From a checkpoint of a small mixture-of-experts model trained on Wikipedia: vocabulary 8192, 542M tokens.
Below are experts of layer 6 (counted from 0) of a mixture-of-experts language model. Rows are named router (the router's row for the expert), gate (a neuron's input weights, with its number), up (a neuron's input weights, with its number), down (a neuron's output weights, with its number) and show model dimensions 224-335. Each number is 50 + 10 x the weight over its row's rms, rounded and kept within 0 to 99.
After each expert's rows: "comes before" lists some tokens at least twice as common just after its tokens as in all text; "comes after" lists some tokens at least twice as common just before its tokens as in all text. This comes from a sample of Wikipedia text that the model never trained on. Tokens count by the router's weight.

# expert 47
router:58 49 53 55 53 49 57 55 47 43 50 51 42 48 56 38 34 39 57 52 34 49 54 63 44 42 48 53 43 48 58 34 58 44 27 54 56 43 44 31 49 55 55 43 46 38 62 48 61 26 51 57 62 61 45 63 48 53 37 58 33 52 32 43 45 49 51 38 48 37 34 55 38 41 50 61 52 58 37 54 46 50 60 49 34 43 32 45 44 60 39 50 54 43 63 56 37 54 54 48 68 80 33 48 44 47 77 49 35 38 51 46
gate1:61 37 52 67 27 50 41 39 70 33 52 55 48 45 54 47 50 40 68 60 40 42 54 55 38 75 51 43 51 37 62 56 57 28 53 66 41 57 40 60 54 51 52 45 50 63 50 49 58 46 50 59 42 80 71 48 31 40 35 54 59 39 55 61 39 46 39 46 67 47 42 53 25 63 43 37 56 50 41 44 59 47 48 45 28 52 54 52 32 46 55 49 45 70 76 61 47 49 41 54 43 47 54 34 62 65 47 47 48 54 50 49
up1:40 49 50 62 43 65 59 51 62 50 40 51 56 58 55 51 32 68 39 49 47 49 68 46 49 55 62 33 42 51 57 60 49 53 26 68 28 49 57 69 46 49 43 52 46 57 59 45 68 70 55 51 35 58 55 43 53 54 41 64 61 41 56 58 42 70 61 33 68 34 31 62 43 46 51 39 50 55 53 29 41 71 62 38 31 52 41 48 46 35 49 54 42 39 33 54 42 71 40 40 51 68 58 49 54 63 56 53 42 48 48 46
down1:49 61 44 55 50 66 42 64 34 65 45 39 38 51 53 53 60 35 58 32 40 56 55 47 52 35 59 52 46 49 33 45 62 30 36 49 39 39 57 45 53 58 28 72 73 72 57 56 55 52 64 37 58 34 53 51 47 34 60 46 45 45 52 63 44 20 39 45 54 42 43 73 26 43 43 67 49 50 44 55 61 38 69 45 60 52 65 51 58 45 50 54 58 48 31 59 51 63 62 32 48 49 51 65 49 50 40 53 46 45 45 46
gate2:51 44 33 67 46 72 37 61 30 67 42 61 45 37 56 27 32 52 53 36 42 53 56 58 45 37 36 52 52 48 60 38 48 48 55 49 48 56 36 45 55 69 54 48 60 42 36 60 45 50 38 31 49 60 67 66 41 46 56 65 33 55 28 62 65 47 51 54 42 34 47 66 37 42 41 55 60 53 55 36 49 72 33 45 32 55 43 44 52 56 58 64 45 44 61 55 50 47 54 44 44 75 41 38 55 54 63 44 34 43 59 49
up2:51 44 48 47 58 55 57 43 49 42 55 41 74 56 22 48 44 45 56 46 48 59 34 57 44 53 54 68 31 61 43 54 54 43 47 45 46 55 57 47 36 35 45 43 55 33 57 46 64 42 58 61 31 45 47 55 61 52 53 42 58 54 61 35 27 61 45 36 66 51 59 40 51 61 43 38 31 49 62 53 47 57 60 48 63 58 58 51 60 39 51 39 47 53 50 49 37 45 39 52 62 37 58 47 58 49 44 48 51 67 42 52
down2:27 55 46 43 47 60 43 62 67 41 46 56 26 51 55 68 65 56 35 47 27 40 58 50 41 36 50 40 66 49 41 43 56 43 38 57 50 46 49 46 43 65 53 53 30 58 60 44 55 51 39 37 47 55 59 55 49 43 55 52 43 34 54 60 63 63 41 60 53 56 56 61 40 49 63 59 66 57 49 58 55 58 52 46 51 46 40 45 48 51 59 41 37 58 45 48 49 45 35 41 38 49 45 52 58 49 51 53 51 47 31 42
gate3:49 46 44 50 39 72 52 57 49 49 43 48 52 46 46 57 47 48 39 53 63 70 59 48 42 37 49 54 43 60 39 44 40 55 35 54 64 24 45 49 74 60 43 63 55 64 46 30 50 60 48 40 60 40 48 58 45 56 38 36 49 45 47 59 58 56 60 42 40 29 55 47 40 52 50 57 54 30 35 45 43 53 59 62 48 42 57 38 43 50 28 47 45 67 32 58 48 51 53 42 51 67 51 48 36 72 37 59 57 32 57 36
up3:39 66 37 69 46 51 65 60 32 55 44 51 45 50 34 47 47 48 45 49 63 70 56 58 55 44 73 57 40 44 61 38 57 40 65 38 60 67 49 55 54 43 47 64 61 54 69 39 50 42 44 30 61 64 50 42 53 45 61 58 35 61 47 44 46 30 61 60 41 46 55 47 46 46 53 52 32 41 55 31 52 57 56 59 52 55 55 63 47 52 51 62 67 42 52 25 39 46 47 63 69 59 44 56 46 47 51 57 48 42 51 53
down3:54 37 44 54 57 50 59 56 53 47 58 57 58 43 82 53 37 66 50 41 61 56 43 58 59 26 37 33 37 52 61 51 53 38 38 54 38 60 49 47 41 55 52 47 37 54 50 54 67 39 48 39 47 59 38 40 40 60 61 68 35 74 61 49 53 47 56 62 52 48 56 61 72 63 51 49 72 57 30 47 40 49 59 63 48 42 56 55 46 38 32 54 43 50 50 39 44 46 43 46 48 52 45 43 59 39 46 38 46 52 52 48
comes before: "0", "1", "2", "9", "6", "3"
comes after: "2", "0", "9", "1", " ", "8"

# expert 48
router:59 61 45 45 58 51 47 54 48 49 44 50 58 52 50 44 36 44 47 55 61 41 46 53 57 57 48 62 45 76 41 52 54 57 44 51 60 47 59 29 49 54 62 59 45 67 59 60 56 45 48 42 38 46 45 44 43 34 33 53 51 44 53 44 50 45 45 42 39 62 32 37 46 36 46 40 58 36 50 53 43 55 46 59 42 42 34 27 48 56 52 51 58 46 48 46 47 56 55 37 56 69 55 50 42 49 54 36 56 34 50 57
gate0:65 60 44 43 60 43 60 60 46 38 63 52 52 31 42 28 38 26 42 59 45 68 54 56 42 54 66 50 55 38 50 61 60 47 56 18 33 46 47 49 60 64 46 38 49 62 61 49 47 49 46 40 52 40 55 34 67 28 63 61 51 52 50 42 53 25 45 46 51 53 40 46 45 53 51 51 61 60 55 46 44 55 63 26 52 46 44 40 42 53 71 37 43 55 36 55 36 54 70 34 53 42 36 52 54 44 41 41 58 31 53 48
up0:47 60 63 60 39 55 62 47 51 26 31 52 42 48 61 42 58 62 38 37 44 43 48 51 36 47 32 55 53 51 54 49 54 43 53 58 61 55 40 46 43 39 49 41 40 59 56 52 54 52 59 63 46 59 61 46 38 50 47 42 47 49 48 59 54 50 45 61 39 40 56 56 54 46 52 57 62 48 46 45 36 35 37 38 46 59 70 57 51 42 20 47 36 31 58 62 62 46 39 70 48 54 59 72 34 56 62 73 45 60 40 31
down0:69 58 54 44 58 47 52 55 55 34 47 47 43 60 47 45 46 49 62 68 43 43 36 60 36 50 58 68 71 31 51 40 45 32 48 35 43 45 60 36 45 47 58 53 48 53 53 47 47 42 55 46 52 53 75 56 51 55 54 52 49 39 66 44 51 52 41 40 58 54 38 46 57 55 43 44 52 61 53 55 44 62 58 38 35 36 53 39 37 56 66 35 58 57 47 50 49 41 63 44 36 57 43 50 52 35 49 45 43 35 72 27
gate1:56 42 47 45 60 52 56 60 61 37 46 48 46 42 60 47 57 65 19 40 41 54 53 47 39 65 43 30 57 45 54 53 43 49 46 58 69 50 41 57 66 37 40 34 46 46 56 52 55 64 43 57 63 50 49 43 45 36 36 39 46 42 53 50 43 39 65 46 43 51 55 45 58 46 45 45 49 48 49 46 53 50 37 53 57 49 36 55 52 56 46 45 49 52 44 53 61 45 55 61 45 70 72 56 70 50 65 36 49 50 31 66
up1:41 59 48 55 31 58 70 49 37 59 52 59 44 59 45 50 42 38 62 51 62 38 55 38 51 35 55 58 49 66 40 58 53 63 60 27 30 30 61 39 38 70 52 50 57 54 40 60 58 44 48 47 43 56 34 52 51 54 48 58 40 37 42 63 55 61 39 56 53 53 63 63 34 59 52 54 60 58 41 64 43 58 62 47 57 65 49 40 36 55 52 55 47 50 42 42 51 61 28 65 45 37 56 60 35 47 43 66 66 39 62 46
down1:67 75 53 44 42 45 65 51 35 61 57 33 48 46 65 45 53 66 27 53 49 48 51 61 29 78 71 37 28 55 41 52 49 56 61 49 45 58 70 44 33 42 45 64 74 72 42 59 49 52 49 31 53 51 45 56 47 66 46 53 54 58 46 41 74 48 46 62 46 55 45 51 36 51 59 49 53 63 54 46 50 63 52 61 58 66 29 32 57 61 72 34 47 47 41 38 60 60 41 51 55 46 49 70 35 46 56 56 49 41 65 52
gate2:39 51 45 27 62 40 65 58 44 62 44 56 51 58 52 56 51 56 42 42 66 60 63 44 49 67 32 41 71 55 55 53 28 70 32 56 70 52 43 51 60 57 43 38 53 44 40 60 39 62 40 35 51 25 51 43 40 47 46 47 44 52 47 48 58 44 46 64 43 48 34 32 42 43 41 59 30 51 45 51 40 47 45 58 48 38 47 48 65 50 45 51 49 49 48 75 39 61 49 54 51 51 57 51 52 43 34 45 25 38 50 35
up2:42 55 54 59 58 53 64 51 45 51 40 49 50 42 64 66 40 49 44 55 53 54 56 48 55 57 65 28 56 62 30 35 27 57 31 55 65 56 58 57 40 63 62 57 35 49 53 69 63 59 51 29 38 57 21 43 49 51 31 44 46 30 71 47 52 49 49 69 44 43 50 20 41 41 32 38 34 42 45 39 66 36 43 55 40 62 45 46 62 58 65 53 50 36 48 46 51 63 58 59 33 53 42 45 64 39 42 37 44 47 49 44
down2:29 58 51 34 51 53 52 56 42 56 47 59 35 37 60 65 43 67 57 36 36 43 58 52 56 37 24 22 54 52 38 57 42 60 53 36 54 47 62 54 46 43 28 54 54 60 40 38 45 45 47 52 45 39 69 44 64 46 54 45 51 59 56 30 53 56 60 67 44 50 53 44 41 62 65 51 42 55 65 64 43 35 53 47 60 54 42 41 69 34 60 53 67 64 47 40 28 39 40 56 57 49 55 56 29 52 53 56 54 40 50 43
comes before: ":", " ", "|", "–", " name", "==="
comes after: "-", "\n", " |", "|", "==", ";"

# expert 3
router:67 42 46 47 41 47 58 37 50 37 59 54 47 45 60 37 52 41 55 37 43 47 37 55 39 31 60 50 56 72 67 50 58 46 48 33 54 39 67 39 40 38 52 46 43 63 67 55 53 39 51 60 43 37 55 58 40 42 42 64 36 65 48 43 53 37 27 41 36 57 55 43 50 49 53 60 57 57 43 48 39 63 47 48 29 50 43 51 48 61 35 50 45 47 50 32 53 39 56 47 43 57 48 33 54 33 54 63 67 55 54 51
gate0:54 56 53 64 50 43 57 54 48 56 57 42 63 58 48 45 59 46 61 40 52 53 42 59 48 47 49 67 63 61 53 49 60 53 45 40 52 50 44 48 53 47 35 32 57 50 56 61 52 45 50 49 53 46 50 53 27 52 54 62 69 48 54 68 54 42 43 66 48 44 54 63 40 51 55 51 66 52 55 44 52 57 58 52 60 57 56 32 46 50 65 40 59 36 46 51 68 64 58 50 46 49 54 53 43 57 46 38 63 58 54 48
up0:46 50 63 30 41 56 51 51 59 52 38 43 54 57 51 60 54 53 69 46 43 35 44 33 32 56 44 36 34 51 35 43 54 49 59 56 25 39 42 45 54 62 31 51 45 55 50 54 47 60 52 41 47 36 41 68 54 58 53 62 49 39 44 60 48 52 50 44 49 52 39 45 48 37 47 49 53 48 51 70 41 54 59 33 49 35 50 54 39 55 36 43 47 47 45 50 64 48 46 38 52 63 58 49 46 65 38 40 60 52 30 41
down0:55 47 66 37 37 59 48 43 75 38 50 51 51 62 27 54 46 50 56 38 59 52 62 58 55 38 49 62 52 40 56 54 46 39 52 39 50 56 51 51 58 48 44 54 58 46 54 37 50 60 44 51 45 32 63 77 63 36 55 50 55 73 53 54 48 34 43 46 45 47 46 53 49 48 54 59 60 46 63 58 53 59 44 47 64 78 42 40 53 48 29 50 52 62 48 35 52 53 47 74 49 76 49 61 48 55 58 48 42 50 46 53
gate1:50 49 54 53 72 54 43 40 43 51 36 58 55 53 40 49 52 55 62 46 42 68 55 45 55 33 72 61 79 49 58 48 57 59 49 27 49 59 73 50 49 48 39 52 61 43 53 41 66 50 59 32 49 48 49 63 41 56 53 50 66 61 32 48 58 28 41 46 29 52 58 37 50 56 55 54 38 66 53 65 43 62 43 56 47 54 43 68 55 52 41 55 53 51 54 34 48 49 38 42 47 56 63 62 50 51 49 60 67 50 63 64
up1:50 67 63 48 52 71 49 49 38 39 49 56 44 34 53 47 51 54 58 52 41 65 54 49 46 50 56 59 53 55 71 37 65 41 43 49 56 51 58 62 42 45 33 55 42 46 58 55 66 52 58 65 45 62 61 39 59 46 50 44 49 42 49 34 60 65 59 54 39 64 41 63 43 46 50 36 51 51 62 38 53 46 67 45 46 34 37 69 48 32 56 41 56 44 62 44 48 69 42 54 39 53 47 55 60 63 56 52 62 48 41 55
down1:54 43 48 47 55 64 43 73 62 56 56 49 59 49 57 50 49 43 51 66 58 51 47 38 65 71 41 48 45 37 41 48 45 52 59 54 61 60 57 59 55 60 45 67 67 43 48 44 38 51 56 61 72 51 72 56 58 57 51 66 66 41 54 63 54 54 69 60 46 54 51 64 59 40 53 56 33 51 51 55 52 52 41 62 38 53 47 32 47 41 65 37 47 49 36 36 55 46 47 65 64 54 35 45 51 64 58 39 31 44 37 60
gate2:38 53 69 40 52 59 55 43 55 45 49 45 51 48 41 58 62 38 51 37 65 61 49 68 52 42 63 51 58 48 51 60 47 67 50 46 56 42 65 40 62 40 33 46 61 46 24 62 38 43 52 54 44 53 41 55 42 45 49 48 55 45 38 58 68 50 34 56 57 58 31 40 46 52 40 47 39 41 45 36 43 62 54 40 61 47 62 56 49 49 47 36 50 60 50 65 48 33 46 42 54 46 53 51 43 56 38 47 62 49 57 45
up2:46 53 33 61 52 43 52 56 60 50 71 49 53 60 61 45 38 53 49 43 66 35 44 62 30 48 61 32 58 53 44 46 45 30 55 35 48 59 49 58 42 54 52 59 46 38 37 58 66 52 59 45 50 66 64 47 50 49 57 42 44 50 57 39 55 52 34 28 47 42 68 62 52 56 56 54 44 57 54 64 67 36 43 35 51 38 37 42 47 54 58 60 51 46 53 34 25 46 51 40 34 56 52 42 51 51 44 54 30 47 46 39
down2:47 60 55 48 48 62 40 62 71 50 52 32 33 41 55 51 61 45 57 52 44 51 48 59 36 69 61 55 40 46 42 52 41 47 46 46 40 49 48 42 48 53 40 56 49 32 52 44 52 39 37 60 46 75 45 44 45 49 57 50 57 57 43 48 71 39 33 41 37 48 68 61 31 58 51 49 57 62 43 46 55 43 46 49 71 52 49 42 37 56 47 43 54 64 54 26 26 64 54 44 44 63 55 50 49 42 72 72 57 56 49 68
comes before: "9", "0", "8", "1", "2", "7"
comes after: " ", "1", "2", " of", " (", "–"

# expert 12
router:56 57 37 48 76 51 56 67 41 56 45 64 62 37 60 51 46 50 63 49 52 50 43 44 54 54 62 39 46 57 58 43 43 45 54 47 63 51 47 35 57 51 60 60 58 55 60 38 42 29 43 40 67 49 50 51 46 43 41 52 51 52 55 44 43 62 41 53 13 67 32 36 59 35 50 58 59 52 53 50 31 58 45 63 36 44 44 45 71 57 43 66 57 41 43 46 28 46 46 39 50 56 36 53 57 56 43 61 50 40 47 47
gate0:46 43 62 43 57 58 53 56 34 59 46 48 55 58 38 42 54 57 39 47 50 56 34 55 76 69 66 65 43 53 65 49 53 44 43 45 61 43 70 46 59 20 53 57 58 52 62 48 59 37 65 43 47 64 61 47 59 47 59 52 48 48 39 43 55 64 43 50 36 49 51 76 54 47 47 55 60 41 42 43 62 51 47 61 53 41 51 40 43 53 41 66 53 46 47 36 30 47 62 35 21 45 55 59 61 68 41 53 58 46 63 55
up0:41 55 45 38 38 45 47 52 43 53 61 42 45 48 32 66 41 44 50 54 72 47 72 66 33 46 43 60 60 53 40 54 60 44 38 48 36 41 53 50 51 81 46 52 50 32 55 61 33 64 51 46 42 50 38 67 46 39 58 59 33 58 53 46 66 51 47 28 53 49 74 38 45 53 53 67 54 56 41 56 38 58 70 69 58 56 50 31 46 47 60 32 52 29 50 55 66 44 53 56 48 25 59 34 45 36 32 57 55 58 57 65
down0:64 55 57 51 51 41 45 45 36 30 55 35 49 50 55 49 43 51 34 52 53 53 42 53 57 60 51 30 55 40 64 39 36 46 54 57 60 44 58 58 58 43 60 37 53 47 50 54 41 47 44 39 60 41 57 67 49 49 36 49 49 54 53 51 49 57 59 49 56 52 50 42 37 52 48 47 33 34 58 44 58 53 38 36 52 44 45 34 46 71 36 67 49 31 38 49 48 49 42 33 52 50 43 61 62 60 45 37 55 50 32 48
gate1:35 43 43 52 70 62 30 58 45 41 55 56 47 34 47 41 55 32 38 38 45 68 41 60 47 60 50 63 51 53 50 49 55 58 46 58 48 49 49 46 53 61 52 65 59 33 44 45 50 33 35 47 62 45 47 54 36 37 45 54 56 54 35 51 50 41 45 55 44 58 46 51 59 35 48 43 57 54 59 44 44 39 68 55 65 41 55 53 56 49 40 40 50 54 42 28 60 45 50 49 59 62 40 53 50 44 56 39 59 40 42 46
up1:39 53 45 63 55 35 51 65 50 52 50 56 58 35 42 42 45 41 69 50 51 75 40 59 32 60 53 51 50 51 53 49 45 60 51 42 45 53 59 39 65 37 52 69 67 38 43 34 45 43 50 27 41 34 56 54 42 39 39 45 26 49 74 46 47 55 66 46 52 46 52 56 53 55 43 48 78 44 41 36 64 40 62 56 36 44 53 39 29 60 42 54 53 54 35 62 68 33 63 37 56 56 48 39 58 64 63 39 64 43 33 54
down1:57 53 59 41 61 49 38 54 42 37 51 48 56 32 42 57 31 42 56 51 60 80 49 31 37 40 54 41 48 46 50 41 47 57 29 47 54 50 40 54 57 45 52 39 56 44 46 51 36 57 59 57 60 56 38 47 41 54 63 39 32 70 45 41 54 27 32 42 56 57 51 60 53 56 58 53 59 38 41 55 47 57 50 65 43 33 30 43 42 52 61 56 60 40 53 54 57 59 58 50 52 48 56 57 62 47 54 30 45 41 54 33
gate2:55 62 48 48 47 67 49 41 59 70 51 47 43 58 51 55 64 37 62 53 54 51 52 64 35 41 42 52 66 40 52 70 48 66 64 76 62 44 46 53 46 52 56 60 47 65 37 49 39 48 37 54 53 47 57 31 40 52 59 54 63 37 46 54 41 44 64 59 48 53 59 42 63 61 65 67 51 34 47 53 44 43 63 44 36 64 63 47 35 61 41 68 63 44 70 56 58 56 37 52 41 57 53 48 40 84 56 50 53 50 60 46
up2:39 32 33 56 39 48 53 50 44 34 50 36 50 36 49 55 50 41 43 45 52 44 50 53 56 69 37 64 47 56 46 37 65 47 49 39 35 36 57 31 52 43 51 58 40 37 59 39 46 52 49 46 55 63 55 59 51 48 42 60 53 74 40 51 53 47 42 48 39 40 60 48 24 42 51 45 46 53 55 58 44 35 43 44 43 59 52 46 56 33 62 48 57 64 41 30 48 55 38 28 35 55 37 43 48 57 51 55 53 42 40 63
down2:44 65 41 49 61 53 50 42 37 28 49 45 47 57 71 51 43 62 66 60 44 39 43 37 45 32 46 37 70 62 61 39 55 51 61 50 61 43 47 43 60 55 50 42 45 59 52 50 53 49 42 34 46 41 50 53 49 63 42 58 59 39 53 44 49 45 61 46 44 49 51 50 47 74 45 55 43 36 71 36 58 61 50 54 53 53 60 59 48 38 57 41 49 42 56 56 44 74 46 52 67 49 55 61 57 60 42 39 47 54 73 63
comes before: ":", " |", "}", ")", "%", " /"
comes after: " |", "-", "|", "^{", ";", "}"

# expert 37
router:61 58 49 41 58 55 49 53 52 38 54 52 51 40 54 48 39 59 72 38 34 28 55 36 46 45 36 50 44 65 54 45 66 39 44 47 64 38 64 52 58 57 48 43 48 53 60 50 42 35 58 48 52 43 49 56 42 52 47 65 58 47 54 43 39 29 45 57 40 54 43 47 67 39 53 48 55 46 42 41 25 56 56 29 31 30 41 47 69 56 51 55 49 30 52 45 43 42 52 41 53 42 45 25 44 35 55 54 41 66 53 61
gate0:54 50 53 45 56 52 56 46 55 39 50 63 45 37 31 56 46 54 48 56 66 47 68 46 34 44 54 59 45 35 56 46 42 52 49 56 59 54 58 71 58 68 47 42 45 60 51 39 40 47 41 52 38 32 53 46 41 43 64 51 50 49 43 61 61 41 35 53 47 48 60 44 61 64 61 27 36 52 39 43 24 36 51 29 55 43 45 41 52 46 48 58 56 61 59 68 39 56 59 25 49 60 74 45 53 55 62 64 47 56 49 41
up0:45 51 49 47 57 52 46 61 61 50 59 53 39 48 50 59 56 68 46 32 75 49 48 50 28 43 48 65 43 52 43 55 62 58 33 51 49 59 38 59 46 50 57 34 50 52 64 40 32 44 26 72 41 56 63 37 54 37 52 55 56 58 33 58 66 23 37 52 44 60 61 52 56 55 63 54 53 62 58 64 39 42 42 37 54 58 58 45 48 43 42 60 67 55 54 41 34 54 61 50 46 36 71 48 66 53 69 49 39 50 60 66
down0:57 61 51 52 43 68 66 58 63 52 51 48 61 50 48 55 47 64 52 34 46 59 75 59 63 79 76 38 44 61 45 48 56 40 60 57 39 60 42 52 46 51 49 58 48 42 47 44 59 47 41 52 62 57 52 52 44 38 50 71 39 38 58 56 48 45 63 41 59 48 58 48 44 55 63 71 51 51 54 53 48 38 56 49 34 53 46 56 63 49 55 60 49 25 42 44 43 47 54 57 64 27 53 55 45 40 41 64 46 38 48 47
gate1:68 29 63 73 32 36 46 46 45 52 42 52 48 51 54 51 45 59 42 50 33 50 43 48 56 64 55 49 51 54 60 61 54 47 69 47 57 49 51 61 70 53 41 56 57 44 50 66 64 67 40 63 52 42 64 43 53 46 65 40 59 56 57 51 57 48 52 51 52 59 48 58 70 42 61 41 56 44 43 39 49 42 71 45 63 49 43 41 52 45 52 59 56 51 50 25 57 64 48 45 62 55 53 43 53 53 37 43 51 67 57 53
up1:49 59 47 45 64 51 55 68 65 46 51 41 62 22 59 57 40 36 63 62 62 48 52 40 60 41 54 43 52 64 38 41 45 68 27 51 61 44 47 55 36 25 55 45 41 48 45 53 38 58 56 55 49 36 49 47 59 55 48 55 47 47 54 48 67 43 52 38 57 49 60 35 43 46 50 47 43 58 54 34 61 49 41 41 54 50 52 35 61 38 50 58 51 54 66 50 50 52 46 48 58 40 65 54 47 58 69 64 46 41 49 49
down1:64 53 42 59 43 46 35 39 46 46 44 49 37 59 61 45 65 52 56 49 58 43 52 60 40 40 42 43 65 57 51 54 47 47 39 44 42 59 56 37 51 59 54 45 25 43 51 53 53 50 62 53 40 61 58 56 28 59 65 43 12 49 46 47 51 66 45 40 56 59 62 48 63 37 37 66 55 59 45 54 58 47 42 56 62 51 56 66 38 41 49 56 43 51 51 60 45 45 36 62 44 38 51 40 47 41 32 56 60 54 62 35
gate2:44 45 63 43 51 46 56 44 46 41 49 50 54 50 53 40 51 58 53 47 49 53 49 44 61 49 60 51 38 67 49 68 42 50 63 57 43 63 47 42 64 45 38 45 55 62 44 58 52 72 66 52 72 29 66 68 63 27 48 55 65 58 38 49 49 40 41 70 49 63 38 47 49 53 55 51 50 47 63 28 34 37 62 46 43 54 34 48 51 43 53 56 31 50 46 42 33 51 42 50 45 60 45 53 60 32 51 39 44 72 39 60
up2:40 62 42 57 31 63 66 38 47 40 52 44 29 50 55 44 30 63 45 44 55 47 67 30 38 40 45 59 59 49 52 58 45 36 29 45 68 46 53 63 37 52 58 56 41 46 69 55 43 50 33 64 52 57 47 37 58 54 50 49 56 32 60 44 60 59 66 48 53 43 66 48 36 53 51 47 48 31 14 65 56 51 51 70 51 59 51 55 60 65 55 41 61 47 49 64 63 67 42 67 43 27 41 42 39 60 48 52 59 41 53 56
down2:57 32 49 53 56 31 62 20 47 42 56 67 75 57 41 49 58 45 44 51 48 58 42 43 45 55 46 37 41 27 53 53 49 41 54 52 54 54 40 50 41 45 52 35 57 53 50 51 50 53 66 50 60 67 65 52 58 48 49 59 47 43 45 53 61 39 44 40 51 72 62 74 55 49 54 55 58 63 50 26 60 36 48 59 64 42 45 38 55 61 56 63 47 47 53 45 51 57 50 52 37 46 76 59 46 55 56 64 57 44 48 57
comes before: " the", " a", " his", "==", " this", " an"
comes after: "\n", "s", "==", "ed", "ing", "ation"

# expert 16
router:55 42 40 62 57 51 53 57 46 61 49 57 39 45 47 48 51 39 62 42 50 43 49 40 43 52 60 76 46 58 55 45 65 39 51 52 59 43 70 56 63 39 66 43 66 56 36 55 46 32 47 54 59 62 40 33 48 40 31 56 50 48 47 55 50 45 58 47 46 48 42 58 53 39 43 42 48 52 49 39 41 39 48 47 44 48 31 47 55 66 56 50 40 43 55 45 56 28 51 68 46 50 24 47 39 42 46 58 44 59 40 61
gate0:45 40 52 60 41 53 49 42 61 50 38 62 45 58 43 51 54 39 55 58 49 54 43 41 68 70 49 54 53 44 71 57 66 54 48 40 43 59 64 68 47 51 53 55 29 41 55 43 44 44 47 63 61 53 53 53 60 50 41 21 62 40 42 54 51 48 59 43 55 67 51 50 58 51 42 37 43 30 60 66 56 51 36 34 51 45 48 48 39 60 66 67 49 48 58 50 55 35 51 61 40 34 51 63 52 58 48 55 45 33 62 67
up0:46 59 52 57 49 47 49 47 43 54 41 39 49 59 43 48 39 44 45 61 38 54 60 28 52 59 52 49 48 44 62 65 63 29 52 29 44 51 48 62 66 54 52 46 34 35 49 57 41 52 67 64 40 56 37 49 67 52 41 16 57 40 37 64 58 56 43 50 39 56 45 49 44 55 47 34 40 30 64 56 50 57 27 47 31 48 53 55 61 44 60 53 45 58 44 67 57 48 51 60 54 46 45 61 61 50 64 47 42 55 62 43
down0:49 25 54 60 47 53 49 56 50 65 55 41 46 61 56 74 45 47 42 51 46 48 55 42 53 44 45 62 38 62 31 46 40 55 43 54 40 56 46 52 63 40 43 38 49 71 51 71 54 56 73 66 51 58 48 35 50 54 60 35 41 62 53 54 49 61 66 34 73 45 62 59 33 51 39 54 58 41 53 55 67 53 43 58 64 59 40 33 48 48 49 40 55 27 39 41 60 31 56 41 30 49 48 33 56 46 45 48 47 47 52 45
gate1:42 34 66 56 40 39 55 52 49 64 48 55 53 40 46 50 46 52 60 43 46 31 31 48 31 49 37 47 59 66 39 66 50 70 74 44 52 54 51 51 41 47 58 35 65 31 39 52 52 60 45 46 28 51 40 48 61 45 59 46 39 61 41 52 59 37 56 51 54 45 56 28 39 39 47 31 43 41 56 65 51 34 47 59 47 60 56 68 55 54 75 52 53 42 50 65 47 62 46 31 51 39 52 40 43 43 82 59 44 50 41 49
up1:43 52 35 41 45 50 44 68 57 26 53 52 45 64 43 60 46 48 44 59 40 33 49 60 40 51 41 58 40 46 60 46 53 28 35 58 52 48 58 48 73 51 62 49 39 48 64 52 49 42 40 61 48 61 49 48 41 41 38 52 36 29 73 48 46 62 39 25 56 62 35 59 57 72 48 56 46 50 39 50 42 55 46 40 57 53 48 41 53 41 40 51 45 55 50 49 51 44 47 60 14 49 41 55 66 54 48 55 52 46 38 59
down1:54 44 30 45 51 74 55 29 39 44 54 72 34 63 58 36 52 64 47 52 42 75 50 68 51 40 60 50 48 50 58 38 51 42 34 58 63 66 42 42 60 51 48 55 64 62 47 52 52 63 45 46 50 58 47 45 45 58 47 68 53 53 43 55 43 71 69 47 62 38 41 51 66 39 57 56 49 47 48 60 50 44 27 52 38 49 36 30 45 48 60 61 57 48 48 59 58 45 41 50 44 37 53 50 70 57 48 43 44 51 56 30
gate2:43 62 58 51 35 50 61 46 48 46 58 63 52 48 52 52 38 61 51 43 48 44 46 50 26 46 54 58 54 42 42 42 37 57 62 57 51 67 49 42 44 45 69 29 48 43 56 36 45 40 42 32 51 58 59 39 50 64 46 59 55 38 62 72 47 55 60 53 40 29 57 40 45 55 39 49 39 41 43 44 56 34 27 51 37 49 55 42 51 57 51 66 59 50 54 60 53 54 33 50 50 62 25 56 49 59 56 55 39 71 43 48
up2:54 65 35 61 49 50 26 58 41 48 60 57 40 57 51 47 33 39 55 53 59 36 40 49 57 51 41 46 43 65 43 71 72 51 57 47 33 45 54 54 43 56 56 37 43 53 51 57 47 37 52 52 66 68 59 51 56 62 78 59 48 40 55 56 56 69 46 47 57 54 53 67 60 52 48 59 44 58 55 71 65 61 72 52 59 31 61 40 50 63 39 56 61 48 39 44 59 62 51 58 49 34 63 67 56 44 54 39 49 45 45 50
down2:46 34 45 56 62 53 39 64 60 34 37 42 41 59 61 43 56 37 43 52 66 45 58 42 46 55 51 43 36 47 22 53 41 35 60 51 57 64 56 62 47 60 47 38 55 56 54 51 57 52 51 38 54 58 59 66 45 48 52 43 55 49 46 45 45 44 54 37 58 59 41 31 55 32 52 56 64 45 52 54 69 49 64 57 61 50 57 62 60 56 50 60 59 50 58 61 45 53 48 41 62 45 56 62 36 61 35 53 41 42 50 49
comes before: "\n", "|", "The", "==", "In", "A"
comes after: ".", "\n", " =", "==", " ==", "==="